{
  "num_hidden_layers": 14,
  "hidden_size": 192,
  "n_experts": 64,
  "experts_per_token": 3,
  "d_expert": 144,
  "d_shared_expert": 0,
  "hidden_act": "gelu",
  "moe_layers": [0, 1, 2, 3, 4, 5, 6, 7, 8, 9, 10, 11, 12, 13],
  "router_score": "softmax",
  "normalize_top_k": true,
  "routed_scale": 1.73,
  "balance_loss": 0.00805,
  "balance_bias": false,
  "router_cosine_scale": 14.0,
  "init_std_router": 0.0174,
  "lr_router": 0.000909,
  "num_attention_heads": 3,
  "num_key_value_heads": 3,
  "head_dim": 64,
  "vocab_size": 22239,
  "norm": "layernorm",
  "norm_place": "pre",
  "norm_eps": 1e-05,
  "positions": "learned",
  "qk_norm": false,
  "attn_scale": 0.125,
  "tie_word_embeddings": true,
  "parallel_block": false,
  "init": "trunc",
  "init_std_qkv": 0.0319,
  "init_std_o": 0.00602,
  "init_std_up": 0.0319,
  "init_std_down": 0.00426,
  "init_mimetic": 0.7,
  "optimizer": "soap_variant",
  "learning_rate": 0.00617,
  "lr_mult_qkv": 0.5,
  "beta1": 0.95,
  "beta2": 0.95,
  "lr_head": 0.0075,
  "max_grad_norm": 1.0,
  "warmup_steps": 200,
  "schedule": "wsd",
  "decay_fraction": 0.637,
  "decay_shape": "linear",
  "final_lr_fraction": 0.1,
  "batch_tokens": 131072,
  "max_seq_len": 512,
  "doc_mask": true,
  "train_tokens": 614400000,
  "max_steps": 4688,
  "dataset": "wikipedia_en"
}
Below are experts of layer 6 (counted from 0) of a mixture-of-experts language model. Rows are named router (the router's row for the expert), down (a neuron's output weights, with its number) and show model dimensions 0-191. Each number is 128 + 24 x the weight over its row's rms, rounded and kept within 0 to 255. Numbers have three digits each.
After each expert's rows: "raises" lists some tokens whose logits its average output raises strongly, later layers aside. This comes from a sample of Wikipedia text that the model never trained on.

# expert 44
router:139123138096100094119165130144144130121117133129156126125149115081147126126144134115138112085169127156106123146175149149135129102164164116210081133132125117121127121151116161109107128137115134146155134129156160130122167105186119134148136177138130113122096126116141108142106118091108132118111103124125154131111141128135074118170070091179102137147108170143098157109119134121126117134122118105152098156113128135127116094135049150141153113077125138122114130095191137150122124132070126138131152157120094124128112129155114161109152109159104171126115101166113133121152153085108130111
down0:124102143136133109150110111169148108080128134134100161136170128151106125068139048147136178110148152136084128147103102147131181125140128123109108118114138112108121114139117141121094099091146136138103109123151150150123132110131160154123120140113119106107112091089173130154135112087115112108104122153156127135150093140161162125128126137166183149101118144132146106129145113131149147115109150109143157163126052161087084134101128112092119101147113141143158152132120111164140123076142107136122131162149111153149186122103124084146128093132108124133083109120143116150129153112147162118
down1:124142156137138118113125149086109082143152105117138100089068165140134194098134151095133153122109141088101118143134115097075137121127128141119156158141141116096094149117099132145098096078108150143141138128133120143142121156146113130112160121118172165130172105148109121084108094099123129163134097129152119164152106161087143133117147120095187146112096093136130131182108165118129161111141085142163092172147142115138104112114160125130112112145133161130127144160128090174119129117144141094120120108116156168134168121140137101139147106091135109140131116100118160150107123107097107120
down2:167126132119109148147075085143093115191183110090123125129085135132105150108103092083164106131118122102088106121091046116141120097126135137151138151157102135129114156129100124142159167092123120140137118107148117114115110125116103122095152112112122152131109103111154142144131100090185162138125152174152123142165167174129154134156170127109133122094118094131156141154118123141169149144132136152117153147134074120141120106131094123146108107119113129102105138169153130153148121142122102136118120161175169110139157099150127104151150128150125087119141101121113134105135115131110105155
down3:124131129150142154141123147141103120184135167111149125154105140148131097149131120083136110151106133136148125148136103091127082126135093138120111140124137124102171119126158150138152169152132082122152127110119167084123075172120152159119125116167075140141164128144127153088111133113116124127147136117115152123119140114100101140101161133123089139149123130102087125145122086123074149121092087143132138074096134155111145127095157100134099144145120115137175098124139103115089097143143148132153055080157112122121122137123125117146080161128130102149197137112138118085141120123150138161
raises: " and", " in", ",", "-", " on", " &"

# expert 50
router:098124142121089096130123131082133121169150092129075158140093121131102171163106139160096115158110138096107130071105108156129111120128090134063126134099138125113124145145130144138118160153143100115138117157151074141132099142127133141121138137135104163145157110105132120146135147139146161178120165077150126141095132167084118138134162113126114125110080101147095122119153112111156089116148108155135100115151140155116103094158104091109119151110127137099102130133126109138154115097143149154128182106110137188145139159103080148157162158164124152129135132109169123120122125104126138163
down0:139150100097169108135147103111171134070126120158082121170125123098119145116131091104120169116145132108101197111143092141143084108134163130118095136105141164137140137130131138119154157101076138131138101140156126150134085124114135128155097123176084139145127141105164127108116126136141115131103109149103147109150108116132100093092135135128157148092124125141170127132140131126178140127128157117122216151101113121174103141116158168151119180125136131133102119103090150108114137142136161104065154153143090116125108156124099127128177146128120112144126138137154146140137136143137103108
down1:150105146118098115091126123051108107142132087134129166124098111100092112128123148137109139099111096092115123117088111114110128110117122129102130159158133129128087155119150146061123145162140089148134101117115075117126141133148115086169117152174136116152121120095146133093150119148138184115131121139104133117123125168162087078120156082115158138091147109122123114119115119109139095167119099116174120098099115125126108147104108108125120173148116123119170113135099123129137077108120126154139099150075158138104118127137157124172129134141166126092160168153149143114110161135115117113
down2:118128155143104115163089117148100121131147118129097142148099123161149124132168142118117132121088125107162129142118126132187150129121125167114154174202129120101125116131165131113137144125087126129116155110149143154131142111130127133113160149118149175144157135137104114115116090093144164157136097108160097114095103165098129108118168113124136138109151159118137156152119168196118144128075124088144125117144167145145139127125097135106137117137136125116179135130135105109133111129161074107172120143113136165179101086158124133150154170137110071169180106127154136138120131114148113108
down3:116075132116160160145081132101122125105159133149110110129117145133137140128157151144138126104120139096164169125149156118122161151144133150117162106131158133144150101102094121119120135143081140094127099131133146125133108095123131149162125115135160129105127131131119116124147132099116152125142111084155164103077089151187144150117123125123108145112111129147162113092120137100149106174118161131139168108115135111127118109130063135145151115118116144154167157062118122131148145120120121113098120110089194089058166160172147125082152131180116128120115150171115159114110139143108136114
raises: ".", " |", " (", "\".", "present", "”"

# expert 6
router:148143159143102164129154101113124134156156169139185145120074101151139123149130115143109139124145152110086134137151133111150106140201151123181130088195120125141110180104147138099085125122128128118147141090136128099139135132156121186119139152094156146107081085118106124131132059113107125107104102093114165152164146150141117124163116089137117151126127111120134144128152109103146098135104115097146111084097130135101122137111115103142141146131118152166140098117171103138122136105142114094101131130173090135138115095118130163137163123145132158106120123145127162117121155124095106139
down0:146096103154121154095102117130134144095125148140097143147133132137127126125172148100109164125147130127120073118163083101113182110086073093145084138081165091137140113137102127148127116135163135110153102133136119167145182146085122139107108145141154125119121162164116143111136130141144128152125098129087092149086129132152110119152096140128131128122158100144100124136092108137167094096120124110136128132153141141127157112158109145126163115151136127086124165133139120126130149153107120160164135110119124162170113135127143089085142094129119162125132087157159163096168123076115182098
down1:117137147124098100101076114136116126127155140122126118123102138104148135157136172127156129142161099156122059128147151130144118105164163172152123132154140159115104123123118137144159139145115141167119103111102116167108141120116088125136155115183143106178092131126136117151142152158135092142120132127121150152091152123111080116146153132133145135121118129139091179150110155162157125146125137127177128122109133169134076185134114186167082121143110153125141112129135107126124159136145112088158140139124144098110072120189129119168129115149136098132123118105074109100091121150148099139
down2:113123113098132150147139153109125136129111117097126133107121128116140120164078172160098162137149078157129175099143099166138128115123159134114115118130143120117183099140149148091071122065144096073130147138152141144144151121156118125128121139133158142158150128120135083115136132131093123166151093148115121143122087170183093148139157168114173114148173174124146108128149146148148108108118146129144118150132119128142158120128110140104136133118110130111131106106164102117187096107082095097152163154127109103138125162163151166115111125127092122156123160126114121096123122134077125113
down3:150144179134111128151119137143107130138102143128125151117100110152138179110181132113165122079131167129085179150159126145143109140146132168117049147106099132157097164123102142137072109117107094087145142137122130162133148139136153141175107140115114134133121097142120166114171123090080153113133131117141149137126155100125128147115147192118116122124078137133144102113102112089139123082139134080105131135129134100146116097135142147171098148141135139165137097130140112133098137110070136148105100093118152119114174138107124134099144109126112127118126140099154156142090148119137111149
raises: " and", " in", ",", "-", ".", " ("

# expert 63
router:084130122118128099128110113180133129155106149149148151177146114131158137168204135118104150158124103103124127152118128159132075138105138145102110105110103168129149137140139121117139126119118118113121123119134106118137143139149110122123133126086070135114074172099113136125145132124119136090117165132108149139093181109128121175127160150194100134138098113140144151117164121068093115132087127139128135122148177153167142117123094114126085134107111159101159136126123090130085113098107108107131142071135161130120113149122129154107138160131099111162160128141153147110154101086140149139
down0:138119121129099138201151149124116131100118116147102131122165129155145137130123100106107083130132117103115106154081150140154129123188109148134138124097129108131128134125123098118090081131101139167124111150161076112117152113098077171146153111119141120122137157140130117117087126110131105122100099119127110121117136128093127142148133103123105153147174135148137096134170153142113104144117203094111087130105148104143123115140088140146112159186162151140144145123127106099101155079138133108154137109136154104130161138099167134083068138121184135099117120116174131122111141153112150124
down1:113119114117138172069080167141143156158126131160167085134109162132112159110173104083129168084110127139172127150112118116110126148117126106153127115150146152134139097120144129131132133125123139110121143099127159151057111130131137144126102105115119156151138157147118149134098109147117111140144094132140164129166133114133148106133137108185143147108089151124079130160150121143103176113121113130116142139152105139111162101113120107156150103134141121131107131136141124138090137166054098129148148125104122148134097125151120122149130139169075142122131131107116113067103088167112184089
down2:137161124130138125156121159107117134110144085085112152130098121112145172133130075155078117123131153132131139130137122151129121125139128152087103170101129087131128083132140118118094157109150134146094071103131154123114116148133114149118131125168071094097112137118097146132129159126129126129119094095134101156149117126079126139154106083151155125091161145121118168069133152100175126120165111133124130122113161123118100124159141165143085084128102113097157139135108147114129121067129132137121096120094118156136140147109110180125113090128127134076165095092144123119128115127169127083
down3:143100162096137162172139135140132115134119134090115123114200145125117150086083074151083118112116165169103069142107144100112108140136104139118151129157121186135127159108119124128113118107120163145147102095106124123139134119146112067094119113141131138093179155115118106100090134118101110117124080111144121098130145157177128134125110141115117151100145116158126132118139146101087113126139116134150143129147143130138116123139138143134144117149136097129125054147137116108156122079119142110111132155100149084088072113152147103124107108094131140129157164158103109112132091117099113158
raises: " sum", " latter", "oto", " grounds"

# expert 24
router:169136153138098106141138153101136128126139165137139126115138158108112151159112133128123152117115114156137122122151110119182103141144123107222113122079114152132123147138120168109100127118105158115136138111146167089112112097150124147127144137125127094081129098126135149137120126076104158150126131148119151140114132137107087152131066138131124151151104105125132150140146156108099121130110109131159091113105177142119116142124112129109126139166134172099118125082175140080125096098134157127116125124118127117122126140131109171158100119174071169148088179166096118140144168119084102104
down0:100130100110109145114147138125117166092100160115136145118213135160069114129158181143118108139151106100147088141117155115137125146107114117161159162105098157138125128082092144112138105109130113127124119128119133129102155142115136085111124147107181105160131099109122160066119166118145095152123170127158145091140131154128067122119112125106142150116131124116170152158126103103136124115137153142119115110155144098126136156111126094092111159127129139117138145147126124136080101180086179128154158122144144126157105082128120101108113121166103136176104134132152124144109133127146117159
down1:138120133100140125135137105136175156100131108188146150067125125137111131146085153175111131173107183129135170110113097112133134127094180115131170125151149111160075140155106133133099112139127099125055139099088136132120092128123127143133139117138147101124120117142147120160187138153142102133121113119111130180086120156122135165120118159151079127150116151132138143110130111104161107075156131161126182113116130142145132149152140128116112147130136089115084113132121143150101117126140127139147150135124157114155116120155127112180104108117138098157118102112154130103117120146087181115
down2:130084146140088111147130128121130130108108134156116134151104146107124113073138120114101096100142178144097140124099152106112095147129142132153093152135126124174126159116174140143103167112121168171137062129116111141080100149160136131159135144137102088132060111130115123173133107119143154101138136154131156151136110158127120152140163142111114134128110114106179125123133099124101122120141145093124120117167147160165121167139153141141153117150100135131102094123127101182115119101078147112089122182172111144136161143109095122166163074145134111115132113153114113142147121122160146139
down3:125104124182089131143098131117124166156166111139108134091146139113129118113130138081150082157182148147128133128114127151108099108123166097096144119134109114108111140099120116118114111101172117111111119134178086158133113127102173137114105136088093082138168133119134111107105142119142180154086158098103173132106156118098117208115125131149145114138134132157114136133087154134109143132147104165130152109150137138127124136106079148157107117181129146093163102131130112114118118124105123133108154125128099096126169088112141164103145102107106131124134136105130155117175131152084132099
raises: " from", " as", " in", " for", ".", ","

# expert 26
router:119140113136116155103128115135180138130131155130126131122151138136136126084092159112105101127136158113135132141141125138140117124097118129148136117076135151115135151132112080097121113166131122061105121103124099119139142090157113162154134112142184137112106093129111180114120105137175128159112129124142162148058101103166140101141120121174118149112148117144089102153142112107147175149121073142147069107127146114125115101102122117100121114153123172126104122119085118149136108122185139098149155122178155148140114114177116167095130150141161114129152119155142088126104123092143139155
down0:095161164088130079161129128113104121097127125142130113108134124086170166094133176087111144083183172126096126183164141096172141129116114158124137149098149109090131125144106136118074101112084125147111133166105157143101116108132109152133172126106086150112154077151134125111135139140122130128159111133150098127153129124117104128145163149133149171112099114116129119104123120118138114159104144084113107111123144085129176100154172110121149134106115127161113146148138118137147160125108138131099166109136152182133104139106138133143155110095114134146150145122156102093098112102151128147
down1:176130108147132130136128151104098091132157134160133096151104128178092135090109119175130124117132155091156163107156146123091140078074094134116118143095112132147114118163151145123170121130127155175146127124164124124115138119126163151123124097098128140084165135114051116169130144120133150125155125133106108136141113129134138131098118114115135152105152175117119099143140095164109124176136145137141145134139072151127138152136135126081118175134068158147086113129118138143137142130125154119140125114120115138096128146123110096178116125095090104150137114137148089140118111170073157121
down2:129141124111180134173084119129124107099086120071167133151106137119123167122135154120149127069128119155128126111110108127091156127094146126116127106119132066130135130128129116136134134093143135157095138109104130147132196139097124128086098097142118128146137163143163138169119124129128127139102164148161153104110126120135115150100101124132095119087111163087112141096154121144081133161129132109101095122151140124148140088128126112185103077156124126116129123083121126103090149145104082165074146121130090155148164145186136103137116087125121136145148117129136136104142143143126132092
down3:116134150117102136174123100071086141184116102108116136157120085099155134125125145083097168094133146112112117178147114121107129165150150107092143145126134094141148148117128110160151132128143152123155093113124128124142123156109107157137182125117127150111145119177123111157153127119157092119105120130098143111153133126087098150091120076125131096128136130147155108161091139115148146121130121123101123111187164130091142143111134144129149127139167196147154153111140139102072141141094142163116123125134116114128095093125129115145136120076122124123118132171126144086161100112095078104
raises: " the", " O", " FA"

# expert 46
router:134126074124167121145151120174137104152107161092134105178122145145087186121144149169128169132135135111124090113097136147120119085156139147087136119097163111140153117102111137137129113158140135143096145114152120120116087112135114129117153151085093151143091131137130120138126090160124103099144122125131129107115156156164129107140134094104126155152124189159114114145114126109181171103142156158086114095129144137145157111150107086139115148178135109123128088105074134111135136104107157125149156128133107122125104129124148120143128132159088106160174130114160118137106131069080115147
down0:143176137136088103121119142099110101126132167113116113108146138153142137091114155083165130142136142125140120158097105145132130100165091113123124103187103152147124105173122151053071163126154106157127134152131157116122113096116118158112142102140086123139121132144130122068127206120147145125117153138123133075151113104152125151101129103123151113145098113123159141136170091121156148145133122118164153132129132142133133152130109138117143103132102122162078122097131137136140136083141112139118123170088104122134125141104127128154099132172130132084119164146143117162118153188174122131
down1:112104159129199118161108113097125099135122117125101104176108099176121153120138127120084123120105120153136135134126144104157118121127122167118124126123112117104157054114125150126110139140144083126076072127118117141132078167163123142120101136083143140064155123128126092093112134126142151150118122129110139109147125108118105122100127142123131165085134176127123134084109097155154102171147127150154131141123112107077128098158158138111102065091111105126128117105168123102139141120132108088153113119115109135126161120115139143146095085144110120082158117126110121127119159144099155135
down2:113131135150122130144119141117126121113091161120161094127112132124166133113127105120166186114159153090121117114172114132146134143113116131118146116114171091119101131130117139177165129115118150129100141122112106146179124118158128129104100128120142121156146165117138109172150154116148123148128167100090115140139103124108150128098109107125115071157105146107160123117147110157072125134127094111136110136117094097140118148110154151139140127116159123077195123150154155120117098156107134105098078129155156142145151109144099073144158186168118146084124139170088115111110148109114126069
down3:163114128157084123142140131148110157134130085150095104110144111127111117156131158169114140144110097078139109216125118101174117127101103120125099127109114152143106135140178103120128144131133150100112106096144103128102166115142149146139149132124145117150136069105125136119124157123145099112155149100153128127118106118141137151133119148106106131118143070161133126151167134119110160125174070105133168212167155128133137153124142089121100158083137120139142138125093129112141136102153189100126105164146102148148100121129110124100126134136127133128156137161115118130131169130095159104
raises: "See", "Personal", " See", "U", "M"

# expert 22
router:110125140100101104163130102134116118097098121185097106086097083159109084138136134099128116087111162079135070094112123147108135167125125135112090132126166094140138148149115143142158166131145112130119128134151133106111130130098082136138112106123122156157114128086114162112092145120129138146137150096194127109089140088104136141148130172125119153131141144142154109124116102124141131128150114150116143129148158120123098131143178135137156084192144176118101170170143115126128127157138113130087148160129158138167114143116138128160118147154108148100105162101090150128133089121131101153
down0:089126128131121125129122117149144129133112081115135152111118112122109119126102140084142162160123086176136109136124128113098148124112125133138124170190144111128162106100146120183139073157129090160074100112152171106124118116115135175098123122090179136154135108134101105143092136136141103092163159166113140121126147142068168131135112107105121112146059098112155127174132148128127122155182145138128100146124128100124123142162148130107103164067115115142161123127178127086150114103137101134118140145123108142135096110125137142112119105118129131146098110129140157120118106089114118096
down1:117138099127149128174175129136149147176123107160121107117154129110117138130124126101140104189095124130150122139175108124130170167119138130184144143179107135145156121137079093121095155162144131120142123134061098149142131130118162120128099153143112126148133098079148104100134138112136099103152094132133121148104161131074145118168156064127101142129112125132112101151088127092157125101151056120116134109167168159116079156131118130146132122132128121127109134116124102107134127125137136109138136131119170141136092090103056123151134131146108154124107143144137136118151116144140141154
down2:142073114109121121132139148116099092137125156150150119075138123107138139097140175148175131140111103089112114127165136119139116117071111144121102143112157155152118126125060147140129126139106143124094128089099146142143106136120147153131071172156112145125147168146115165106119171131118157092160135109168120123134116106128124130110124130125138119130095084102191163149119103081156142111144139102134142139157154141149161146100138116105118091133168099129174118137156130125122096180134097165100131140140128140124100116080138111134131112128153185127100161146094114087146138134115108111
down3:132134125162153145137103145110126123148117123146153147139127155079125136131139156146113113161126142126120189128122119129132137156145181124128100141124129135129194125139118147144076129098121147122129133154116141109135104155120081140129161143113120164068123064158073177144143144156179105150175125160121133113083126123114109138069158157138080114123143140124154131096149095060099168119097121139140128161160121088152136156115107101123129093143113140146143111157188120136143127097148145116168111109122104157107135126109096146108160144119107134120130121109131119122115097088124144136
raises: " ====", " degrees", " feet", " hours"

# expert 20
router:138092103122113120151153089143168089111093144095081119103111120131125141102117143152126143096144115092123125147123133123157099152098111131093163129081130135086180125155095148133167122153142104153128116121166115135100134084129127119123128100108107150123110127130126113168145127171115103107107164093142120118124128121158132157139161138099138149124145158114166155111132143126146108155172110146133155141132104150169151135091148069129138141177156129100132134116104151125104096127148130105118190138138142117146116063155169113150147132145157141133135127089193103104108113069089132141
down0:114144165113125148126146093135144127122112063131139112161151111099136136127111126153078150142109100129146098083145158146142149133141081158136118158151153117096134156122117199150115095115141159150112099110137161110126096097169125114173128126141094154130116136142163111135113133111126198129111106085125145118120133140093116102133105128159100144093129116132109120156108122114191140128103115151139145116144144104110141127105130105174135142108178109145117105120086132140142144173100091142074062116122162108138152125094121136149145149152123119127154141133145137122129155124091141192
down1:168149108113123124141136140113131088118137126139122124168099131142120134150137133155124113119089110151130145109127079136108137119149132118130118128202121153133118137164099078151132132097130146138146136135165167159141115153108104153151141149121040139083100170142136120116166096113137126139098131117108104143114107115115079091148116153127120110105104150171169101162143057150122140144169112127119111118120111139141127105151120136122181143118132094135126092177106115124141104136081121092133133180115101135147161132126155100116132125147092097105131114088168089098122138166110142148
down2:097142127097072129104103145110095108135110131077087122108122111125115103133093153158135143142158131098118125113156095105106133149129155148153132108149106117096148145137129103124137177135160105152101101090167224091151072115113149119089134153145150110123106098124099126124104170123170143147109121163130140135123120125153129123112123167124080086131126132166143129089081142131149097121162113132127140121117135101127110125140147111148116090159103095106124160133112136160155131085139152132150145131110132123090085100158194152130141144113146153143155117136101123123093119129134104114
down3:095152120135148164084111135110136128123120095127140144154099127147110132153172126137133132131133113107117165161109159109107132148135123118141138151110132104162142136123111108142089133092149154122111124140143135138181101128107149136113162112127130141150145133163138062124155136131161155132107125097110165102104073109128094093097117137105120113161089150131143135117162104156107108108137107101149170131167108136142134087132106161159124111121176122119098142139106114134068094102179141105155129116143083090103123077123123094120180139151110170110092072126124159137077116135098157132
raises: " the", " his", " a", " its", " an", " this"

# expert 35
router:075167098139063193160147148130124143125114131132110147149126136184118140114104137102134107125178143110104113107104120148110086102147162094084107100119136090112134121096121135133162107141147126105147119137101118115128081124146126117106119103122083109094136144139121074111111133125167127119098110126144147111125099135077170136138139095144125122138128146115164117103086141089126130154137136183142138144131127116150138140118187116160149113168143130135161126160133116135119125137138108118115107172088138123171129108170122116184131130131159091086134084132130154150147123184141111145
down0:148167152134106114140107125166125116147131120066142123098165085144150116176142148170101143114106133111160135157142135154113104092145090153156122174149157121147125094124142103102139121128145099105134110139128163196152149134142130087168121139102168162121101125122119118105123111096143131137122120129140106129131145126105113154160141144132147150136064143134141159098098115090140107098073163093125129142107141134155176144110119151159105140126160096146115150161116165145082102117095103177085072162111105134107120123124150136100147098092142132132136113116143135108133136110124107158
down1:098140179126113132110112092146122148120099119146102128165143105139108153146151162107159078119154142102131150136126117157141133102107109177135178079141123129143093119124144094122146115097141172119158109108111138164114102162102133102172187143109100137121100152127109112089113130123133113154111064103131099123118137125120144112133122128140130126119144134140165086111128118150132146123120119161117114149130137148159092129091157096171116120138119146085172167127153114120116163121122113134107135074108118147106116198175149115095101102091136127101115149140090108108115101102168151093
down2:155112131132160098194139105130125129109119091141116140121177125108084141104109149138136139184169143118100142146096092093082154139107144143145144188114158128119112104162111159106148125132123168112135142108115157155136156128102126117133094121147121140096147131167134119125101117117114157107125104163151093096075085148140148102139150120116126119066110108145154108129123155156110105161134136146184100070136142155104134134157124133099130127123168098134169148124119122145115143103138140168130151092118136163124147167103106136131082114137146115119095123163102121157136085113138140093
down3:112125117091127134154154138143128135097128113063154115124157108101143125112118148132110172092139075122123129095111113150165130104075164172086144118133180147106146115145117109113157120140143176134113112118134138140111157139147117139092137107101161166098154164102105132127138140096149171117152107123165144140102166111162134131117108086129078138151136136156150133073108190132094152140142145107133136177123123163100128129105124122135128131124109108119084146116149125142135123107140119179103110131139126097112088106103105088152067117098126123135115072125134117141126093122160155137
raises: "ank", "land", "ewell", "low", "able"

# expert 49
router:107117136132172123134114151138131111117132093116141150102173145123107177061117149157155165116098138144139154154131083128102145102135151126066124110143142129106174129083120147131148175090130119108162108087135100129122130135146116099166175147131137133138140084093107136115101120175104172149125088145145128110133125151103178103137112131142123131094142130121121124144175118147111175175121117145109161111138163111153128132116117136101134128116106161116134118154093096135154063114130105118146125134163119147142104133130117091130161100127113153104159134109123146087068158090120123112
down0:129117112140101119169146148145147133155190144125147160185126087104101159160147156135185132116149139108122173149148105165106087130138153130122118130113121105164110181174134078164130104174147107114129089119112113142104088125147117118124130134156143113119120161123104096134145139139138105121124122091113087121154141144160144141132106125113117145105121153139123107094137132132134138122162150130063139107178131186170138133162112127124124159151121116140123118124118099109137109140114099123157171191120114116129080181142167168144104082139132163139126132149143149112138134132137110142
down1:116085137095171121103109137122148115113164143111120131120140079138130123096095127132099127169110089143101168136127117140166135150131123128125100136148114158137165096098077125116110170139100099103087087108159089117132096116088169126126116101202125133141193135134132096144122123085130115121149150126180138114129092106127081119127090127119123132124128165133104158099150126117162146106087165117128149095085106165176124146174176127100117161155138083149120161150138111124105123108121131104123119105133143129149150141103106129114112155132145109137098127131104098113122100135139117100
down2:111122137121145141142117063153126120122146158124083129111084140122145104138110158106150107096160122190111127132113121133084120101120055095134153150123141145103133118096123168141168107098135154106148096150109116136161154143122136104094124127087140090163131166076101173116105083133142123137126107114144097107126107143103102103130125120111116186178074112141150110113121108119109176129129128127141160138126106085153142120123156088144131101154145141122098124115132125109131153173106116101103175141151117162145123118122137102083159101130133145133117110103110117161112122149109086109
down3:149124121106146107139135124180128110138124170126173147165162114116121100143051145153140158128121101085158201107111114105132127125140115135152162112124156116089136131130085125185124120165139141159121149183107124113102096128100079128107135110131118146135146110123131103113176095125146160165144113115144142132161165127140161092124141120093132128159118176152138089151106097112147122123112104116125129152164095126146155162128103147114104112100077175136133123116093131120127146141142137110132137123142107178146109082133147132134130132157153132109122187126116117125125143184143124142
raises: " All", " L", " S"

# expert 17
router:129130120113156130156111136166141137115149131118099161102177132122113147180075141083131133154096140168145126117152106141165089138147110108138117138108165128111116166124101144143111124157120121085133154120147129167085158097123116140115141143137112086110084124148106157085091147111116119081114116133131167116114145150105113137140097121127120141153147102156151123104121141084141110110145085124101161145122175138126093127132118153112148117144085139107150145128113125070140156122089108162126149121103150130166143121093149098107163135127062146150107118146130164153142162134111141204
down0:125140108160128130140111153132118135178146156073150167151120115147148097132126094087135105129100149148158169121156132093128097106148144122093131096077111107114139126142131170162115091143101098117120125104107143152111083162133152181141135102167138146135152137153089079092115159139099133134156118119158125082138161154147084150135112150086143094100098114109125116111126121112103102118138086121092167097117131147109127128126150134156113117180138123135133132129127127077081143149146153131154072104140143151134149099119122098180124170116144115126119134127151126130113172126126127169
down1:125114100103140183086165165111131137150150121139150136131128131160119110144131123166102126157121154121097125160106087170157106131119133128090133136126130126119105103110125120142096126114090134161112145119092087119123130146134110127114129154113164135134189133098072145130091125133102108133099123140108103092135129126192124077115116097120127147155113160156107124160203116114111114115139134128125131087117100146097157118148136137098134107137153092137150118129116147137183123118141169158137106129147147144170123112130175147165150177074148133124167158157084174108142142101113114121
down2:126116145129145126119118116110141108098133136113128113155124127156161133048074123103167074124133126099125119110122113072142155117142051128095129112104130122112123096168124093107167143084118126129106131151116128114160109153149117146146143132154129138142147145132137097153126112144122159116114148129093133083136138136180129149112163115106101095116122116149142130127160153154142074127115131103098102158151041141100149130096146129150139108145108145139110128132119086122129120119119157175107082136109133111083141147141086086140144166150115113101160123135143111089163139130124112161
down3:110147143103106162096132136135104147138174139142189090099100088108131150135118122078089153134106124129139100147132088140146146114100095205122115158117151117130159148119116157104107166131132134158142113087116110144118122139121116120114101136119136124163095081122121129119133130147181173112147126094110115143086144115089091108157129138114108157145105085137108109103125115108173176151127128136100087096108089128160121108124116131099129078119125161160150118114111141128075133098133145091156114162127145125167129120120114127083155145165125158150147127175106137132106136156141124133
raises: "att", "based", "rated", "level", "des", "class"

# expert 27
router:088066144138126150151132158144142114140089112146093097150149068150133124126125135187159147166115130104153124089159112122124153125149105109132138137079122123114151144087090083151128190140130126128123161138146108130092131154095075158125126087118101110131078108127089130102109127120165083157117124105117105108128141163113116149137118138096124122124170095140146138103152099112156102138120110132143128176130175146184149104115143128132166160142088155146108138162103126099136158125127156156102137154111158145155124093145121125143104092175113104134122134135113149114149133142128138125
down0:114111153135174119133155128179177112158139121127111139135160123122101148114106158108171160129096150126099060083090100136075093122154170165112146131136120142121142149148094160102108131140143108128123124174098144145145143133115170142113110124158136095098077166149092159113103131143101121103185132142141119126098119169149145088154129165144126113116131136153129126069136110158126092102133107127137138140132159109143140088129125130124093149138127165160181104112166113118135116108130118151124144101113149149127111100115120118140143155115117112135171117121160179111102086130109143114
down1:113127177169102161129078141123117181139147146126139102124086117100151120137118098138129116059114150152131129121114124154146088146131121138127090142133108119088099123094097130065173109105109122126140126131110172126115132111114104133112173141104182125105092147107160080099104117122133111109108094181116085134095147109109095096134142128138125155109127147144173095091147106120143180090139095133113129153104114148150128122130099123144128149119167106144110160113104145158086132141136149131085128108144154150117135126157150119135107068112153130123163111124171103107148130126138135117
down2:134113095128145138124135112134143105129120130173141115140115129142143154137151096136140110142104121137114168082143106094136157135079114099085118159083133101101136156171149119125150120125122144094148107153156167131119102083129126111096147125109106170190141160096114140074141135115156079129146136115127060111091100131177121153128102112106124103096165125091116138108118145100112117118142140148099153157129111112143087121111087148147127132122119140162124192082148132107142196119132137149110113087125098108138133154101126123143137163143158139145139122101158124125129175163147138139
down3:146088133130138136107120108112127129122107112114167127125123120104111116120149169089183130121151126109125148175142125155122139133138124157127112145082138128153140142096135133141146087076131108126110110150115124151099077110135134063154127140116181119160141137125136120154147135114201104141123140096151129143125116130182175128078133149190125103140147140165106101106156100119149153129128123109086140098165150111151200156118117133141123120161111136107095127133154160157118101156129125126106098164147126114126104123167117091148117161105121125151131110070114133109106133128160177153
raises: "en", "ens", "ig", "y", "land", "ank"